From a checkpoint of a small mixture-of-experts model trained on Wikipedia.
Size: vocabulary 16384, 43.3M parameters.
Experts: 48 experts in each of 7 layers, 4 picks a token.
Training: a variant of SOAP for the experts, 7926 steps.
Below are experts of layer 5 (counted from 0) of a mixture-of-experts language model. Rows are named router (the router's row for the expert), down (a neuron's output weights, with its number) and show model dimensions 0-255. Each number is 128 + 32 x the weight over its row's rms, rounded and kept within 0 to 255.
After each expert's rows: a language model's description of what the expert responds to. This comes from a sample of Wikipedia text that the model never trained on.

# expert 21
router [101 137 152 152  99  73  86  90 172  80 161 130  80 124 110 103  87 123 138 186 117 156 180 120  98  74 149  84 151 105 138  82 158 105  99 185 164 147  91 119 128  91 155  91 159 161 171 156 110 181 116 174 103 124 123  97 124 157 122 104 147 121 116 111 127 151 142 127 119 193 150 114 142 178  78 109 130 161 161 172 139 113  75  98  85 110 122 153  44 160  63 172 141  84  98 165 171 124 124 151 162 134 135 124 154 172  87 179 164 131 125 130 122 138  81  96  82 157 117 110 102  76 149 129 179 122 163 153 132 106  76 161 129 182 160 170 107 138 138  57 121 141 162  70 143 135 157  93 174 121 128 126 137  63  86 151 130 125  69  99  88 113 139 114  80 177 143 117 104 171 160 177 157 141  78 128 159 147  69 156 154 172  97 182 134 125 109 194 137 136 157 143 135 159 109 119 113 132 112 170 122 197 108 104 161 140 179 138 113 115 120 106  96 148  99 178 114 149 139 152  97 187 135  85 178 137 121  87 129  46 127 112 110  93 158 146 189 166 177 149 110  62 126 166  99 167 109 139 116  95 110 148 131 161 108 153]
down0 [109 141 123 120 147  83  75 165 119  67 121 102 123 110 190 182 132  56 127 171 198 100 195 168 101 157  95 179  91 114 106 138 161 206 104 151  86 157  72  90 123 200 127  97 153 111 104 110 198  93 144  69 201 117  75 145 126 147  52 119 115  98 130 117 154 154 113 138 125 172 140 118 141 150 162 147 124  94  58 132 113 155 115 146 173 106 127 166 125 131 137 115 135 130 121 114 139 207 125 141 140 145 119  62 127 122 141  91  91  71 133 121 111 171 116 119  67 116 116 134 169 155 154 137 166 110  88 122 154  81  32  93 147 119  66 123 142 163  33 197 111 115 121 122  91 122 140  84 117 124  88 148 184  97 123 110 161 119 115 139 124 202  99 101  83  73  80  97 129 137 145 129  78 101 138 155 141 150 111 149 121 101 153  85 137  99 109 118 144 137 170 101  85 164 138 169 119 120 169 110 152 121 116 111 171 170  90  86 105 139 135 123 140 131 126  95 134 155 125  84 167 160 142  92 107 104 124 136 123 118 123 167 134 161  94 128 184 119 132 113 103 137 130 138 152 181 150 164  59  99 136 133 132  90 127 111]
What it handles: Number and order words after the, a or his, such as first, second term, three members, four children, several, former.

# expert 6
router [133 101 111  81 164 101  80 118 146  92 144 149 134 163 119 106 110  70  88 150 179 152 152  85 117 104 155  72 157  92 183 175 158  98 168 184 186  99 113 100 124  35 175  71 115 138  91 158  88  95  77 128 115 126  81 148  77 172 116  72  94 155 109 112 145 124 125 137 144 152 145 116 162 154 150 133 135 136 158 137 158 111  65 106  97 123  74 155 132 141 106 177  99 112  94 137  82  55 142 169 161 141 141 117  93 160  96 129 140  86 166 159 110  86  75 111 113 140 110 136 118 100 162  79 175 174 117 182 117  88 118 192 116 157 133 138 126  75 103  95 108 132 170 117 169 172 178  72 141  94  69 126 176 123 117 146 101 108 104 113  95  75 166 105 112 162 136 113 169 156 160 136 102 129  81  78 169 175 113 154 104 149 113 131 157 193  96 200  70 137 140 153 149 138 126  83  82 134 141 144 123 159 133 114 114 203 155 139 133 113 121 163  85 171  93 133 127 140 107 132 103 131 144 106 137 128  72 155 142 130 173 117 106 111 192 164 154 165 168 147  78 156 147 153 160 133 121 100 101 157 133 122  69 156 168 157]
down0 [182 138 118 122 164 130 106 151 189  75 185 106  76 114 104 149 152 111  90 150 142  97 106 175  86 142 140 172  93 166 106 122 166 156 140 172 135  78 129 172  50 184 155  96 167 138 176 105  84  87 139 148 141 124 106 134  94 136 112 117 173 159  92 156 105 156 159 189 211 113  78 138 133 151 138 133 113 161 147 158 133 161 115 126 166  44 156  98 194  96 156 152 155  85 146 161 173 111 102 104 109 166 123 121 138 142 111  79 130  93 100 126 169 115  89 149 168 113 141  79 107  70 114 120  83 117 140 109 162 124 131 105 143 192  80 140 118 122 169 113  99 179 143 222 104 165 175  26 160 150 113 103 143 130 131 167 163 166  93 105 126 166  88 119 136 153 154 138  75 134 193 126 105 109  84 102 112 155  96 158 141 125 130 150 177 145 102 192 121 129 155 155 148 141 147 182 158 159  97 168 146 114 133  97 172 126 140 142 113 109 100 102 133 103  92 141 140 138 117  43  92 194 126 126 167 139 187 124  88 132 148 118 132 125 142 196 148  98 117 120 116  77 120 100  83 108 105 108 125 104 103 122 122 147 155 140]
What it handles: Prepositions and conjunctions introducing a following phrase, such as by, with, while, when, featuring, and the after them.

# expert 0
router [112  98 147 140  95 104  95 132 143  95 173 148  59 107 140 108  98 122  95 135  88 153 142 132 126 116 193 143 165 111 161 136 136  86  84 162 135  81 123  94 105 150 157 104 194 141 154 128 102 148 110 132  99  97 128 115  93 166 138 104 134 101  63  64 100 173 104 117 121 157 165 138 119 112 111  59 123 103 152 148 165 145 117  93  94  93 162 159  62 155  95 156  77  52 112 174 130  90 113 149 159 144 114  99 150 157 145 132 132 148 151 121 128 134  97 116  87 163 119 173  69  91 155 108 137 175 124 143 131 127 131 164 180 151 138 146 137 149  80 113 110 165 184 138 174 238 159  72 174  96  93 105 146  51 116 135  88 122 127 108 116 112 175 122  59 150 137 114 146 177 167 147 135  98  98 107 107 161 123 157 160 188  99 156 134 162 104 173 122 157 193 168 111 115 192 140 153 188 103 151 105 173 166 128 149 151 127 146 136 109  98 138  99 185  94 186 174 123 100 149 126 167 147 116 152 127  63  95 139  89 129  92  73 119 157  87 164 158 167 159  73  66 163 155 108 147 123 111 116 118 177 102 148 168 153 144]
down0 [120 183 148 151 129 125 104 134 128 173 114 134 119 178 156  90 178 103 108 118  88 138 131 151 153 100 180 157 128 134 127 126  83 115  74 155 125 116 144  80 149 129 121 134  87  94 180 181 132  85 163 101 117 126 164 123 183 133 118 118 161 176  50 144 142  84 154 120 133  73 115 124  92 130 147 129 115  97 144 146  82 110  72 176  96  89  72 167  99 121  60 166 176 147 119  92 135 133 158 107 144 153  97 138 148 144 161 141 114 160 160 129 101 119 161  92  72 138 130  57 116 114 111 127  58  88 154 123 133 135 101 137  75 130 115 203 129 157 128 110 140 105 136  99 108 175  99 152 175 147 178 157 112  59  96 111 136 181 123 123 120 188 100 114  96 159 137 192  49 117 153 108 121 136  91 145 124 156 149 136 148 172 144 128 184 147 183 135 122 152 172  59 177 102 144 159 127 132 100 129 150 147 125  77  69 121 152 155  96 109  86 107 113 137  80 113 123 162 138 164 176 129  60 129 134 103  68 129 117 106 170 117 102 131 115 102 226 174 132 149 124 161  57 143 124 116 159  88 125 206  81 169 108 115 153  79]
What it handles: Month names in dates, usually after in, on, from or as, such as September 8, from June, April 2015; also compass directions.

# expert 38
router [100 105  81 131 131  69 139 145 151 136 127 161 167 189  77 138 101 119  63 167 108 172 180 105 146 126 167  99 100  79 149  97 180  66 124 138 160 124 113 120 167 154 152 101 172  98  84 163 126 103  91 179 150  71  90 145 123 166  92 153 128 110 110  98  77 155 124 111 191 129 199 157  86 122 139  89 144 146 149 140 145 102 126 106  52 102 104  94 123 142 128 138  94 112 112 145 147 161 106 173 144 149 126  84  91 169 137 181 145 169 139 124  84 182  96 125 127 171 135  87  35 152 163  61 156 147 125 203 135  89 132 142 145 167 127 183 133  81  64 167 126 159 159 119 132 154 162 111 148 142 144 103 163  94 106 199 132 132 115  66 140 130 169 136 141 131 135  96 191 175 139  94 156 137  79 131 149 176  77 185 188 178  88  91 156 154 110  79 124  70 161 119 134 157 117 137 134 115 127 163  78 146  67  99 117 149 190 179 103 101 130 173 163 145 124 135 122 121 127 164  72 126 134 107 141 109 124 111 110 118 156  94 104 112 137  88 182  95 180 146 118 141  97 127 148 135 120 111 108 111 147  87 123 137 103 141]
down0 [140 153 111 176 131 129 125  96 149 146 163 124 114  61 124 146 113 131 187 122 113  53 113 109 130  69 127  74 132  98 133 115 164 110 139 139 105  83 168 140 112 155 154 102 150 127 142 137 158 103 116 144 104 104 195 109 138 160 123 120 177 136 138 187  85 194 117 133 135 184 196 140 141 113 143 140 130 119 104 129  93 178  82 104 119 233 163 111 105 100 124  46  83  95 124 102 158 155 149 185  98 163 175 116 104 141 112 137  97 139 122 163 151  89 115 106 119 102 147 154  77 112 124 126 143 111 118 114 134 166 106 108 118 143  52 104  63  81 232  95 165 204 135 134 105 106 104 142 160 136 133 111 113 104 140 106  61 128 131 125 168 170 141 131 181 178 163 110 104  80 163 108 161 158  85 105 123 172 136 123  72 111  92 166  53  74 138 123  53 159 122 155  98 109 105 149 183 124 144 107 164 126 158  35 173 158 127  87  75 130 124 175 115 110 133 143 105 129 153 136 128  88 139 114 163 135 110 143 108 118  74 119 115 106 103 144  93 111 101 111 133 144 110  61 160  86  92 113 131 174 105 146 135 119 110 105]
What it handles: Bare space tokens after table pipes or colons that precede a year or number, as in | 2002 Zagreb, Water: 0.

# expert 12
router [143  96 176 109  88 101 134 124 172  92 157 137  99  88 134 109  72 132 107 168 134 124 182 116  86  98 164 133 157 109 132  98 172  71  96 163 173  71 118 106 121 133 167  40 159 151 111 175 103 138 118 111 120 109  75  99  53 144 143  70 163 116 152 117 110 130 173 124 173 158 126  86 167 170 148  81 140 144 152 159 135 122  89  93 122 129 176 111  73 161 154 136 150  71  77 168 151 132 104 163 162 191 134 149 130 193  89 132 170 105 133 128 123 149  65 105  83 135 122 120 109  64 143 104  91 147 129 159 100  68  82 166 121 151 138 121 139 126 130  67  84 139 164 105 109  79 136  88 180 113 138 122 145 152 127 140 127 153  85 108  95 113 159 120  86 140 128  85 124 151 181 174 163 130 106 116 143 158  29 148 140 150 113 139 134 166 104 139 118 137 156 165 101 172 136 119 146 199 112 159 122 126  54 111 131 152 184 174 111  89 102 117 114 132  47 133 154 203 166 187 100 152 126 101 150 154  99 136 103 157 134  97 112 114 143 112 181 145 165 153 135 116 167 164 124 200 111 128 127 103 114  92 103 137  79 160]
down0 [ 89 132 173 105 193  98 108  76 162 132 122 169 120 175 179 150 110 108 158 114 200 118 140 203 176 146 152 130 148 119 133 172  95  83  76  98 130 130 139 212 136  98 144 141 144 155 119 112 111  98  93 191 118 133 144  81 120 144 105 137 177 152  99 135 144 178  76 101 127 110 217 167 150 142 155 110  80 108 179 133 132 116 131 170 157 163 164 113 179 119 117 112 143 213 133 130 124 144 153 111 121 116 139 135 155  84  95 156 151 146 146 140 140 118  54 118 147 159 139 122  99 144  81 174 170 101 157  78 171 124 144  78 145 114 112 171 121 173 145 155 107 133  98  82 115 144 105  41 108 135 130 149  87 154 207 169  55 135 154 185 116 143  95 107 158 130 100 103 184 163  99 123 142 105 163 132 121 118 161 112 135 135  76 130 131 134  98  92 106 109 121 134 149 173 171 129 131 108 101 143 123 109 117  89 134 132 120 132  76 117  86 133 151 114 205 144 125 106 143 169 117 184 155 126 116  86 184  99 209  91  82 139 115 137 116 132 179 130 174 172 143 173 125 172  88 178 100 121 104 146  96 171 115 112 177  94]
What it handles: Adjectives of nationality, origin or scope before nouns, such as American, British, indigenous, international, local, national, plus adjective suffixes like -ic, -ian.

# expert 25
router [165 130 143 136 106  74  94 109 120 104 159 118 172 165 152 115  72  60 142 175 148 145 173  82 140 122 186 146 140 115 165 137 164  75  93 141 133  74  79 179 193  78 145 103 175 134 133 164  93 151  91 130 120  78 125  90 139 163 157 134 139  86 188 145 101 212 138 130 114 130 163 173 138 117 145 105 178 129 149 161 114 120 102  87 119 166 115  99 164 213 114 178 128  60 120 144 101 150 126 166 117 177 145  53 168 185 142 166 155 135 158  92 108 197 155 123  67 133 103 131 106 116 181  70  69 173 173 160  92  98 134 169 130 174 127 110 109  89 124 131 105 131 146  76 129 123 179 120 111 110  82 115 112  80 134 109 132 115  98 145 120 124 167  52  96 100 152 120 115 133 132 175 112  48 118 113 154 154  84 168 139 120  94 116 130 154 108  78 126 142 155 167 123 161 161 108  66 120 141 172  91 155 106 120 157 142 171 121 162 101 142 141 107 141 105 155 130 126 106 150  79 147 157  76 189 136 147 116 127 149 146  91 139 124 142 140 115 127 152 150 169 158 158 132 136 199  60 122 124 150 100  94 102 128 152 166]
down0 [ 72  98 133 123 187 129 166 132 138 129 139  95 126  83  94 127 130 180 158 136 153 152 108 107 175  60 143 101 134  64 148  88 101 188 114 152 128  86 166 164 131  88 111 118 166 107 161 165 153 103 141  50 117 109 114 126 108 146 150  89 168 139 129 153 100 173 148  99 142  87 129 123 128 130  98 165  62  59 148 153  68 153 140 119 170 164  93 118 176 154 135 127 154  94 136 127 114 202 126 150 185 118 170 127 121 139 101 141 124  87 169  97 133 129 129 100 157 139  63 137 106 142  71 178  99 142 117 116 113 157 157 123 147 221  86 114 162 121 174 149  82 143  95 112 162 101  94 129 145  94  97 114 156 129 170  53 165 166 146 146  76 125 152 100 116 111 166 127 104 155 124 204 133  94  91 112 139 151 179 146  94 143 153 142 122 147 128  92 172 152  97 182 143 173 151 124 108 139 114 107 137 105 132 142 121 151 158 107 132 152  61 106 158 127 124 115  90 138 174 117  67 136  91  97 169 144 152 200 104 143  96 127 115 194 115 124  85 108 128  83  84 202 125 134 115 149 153  48 110 112  64  82 195 166 125 133]
What it handles: First piece of a lowercase word split into parts, such as fasc in fascist, det in detective, sp, con, dis.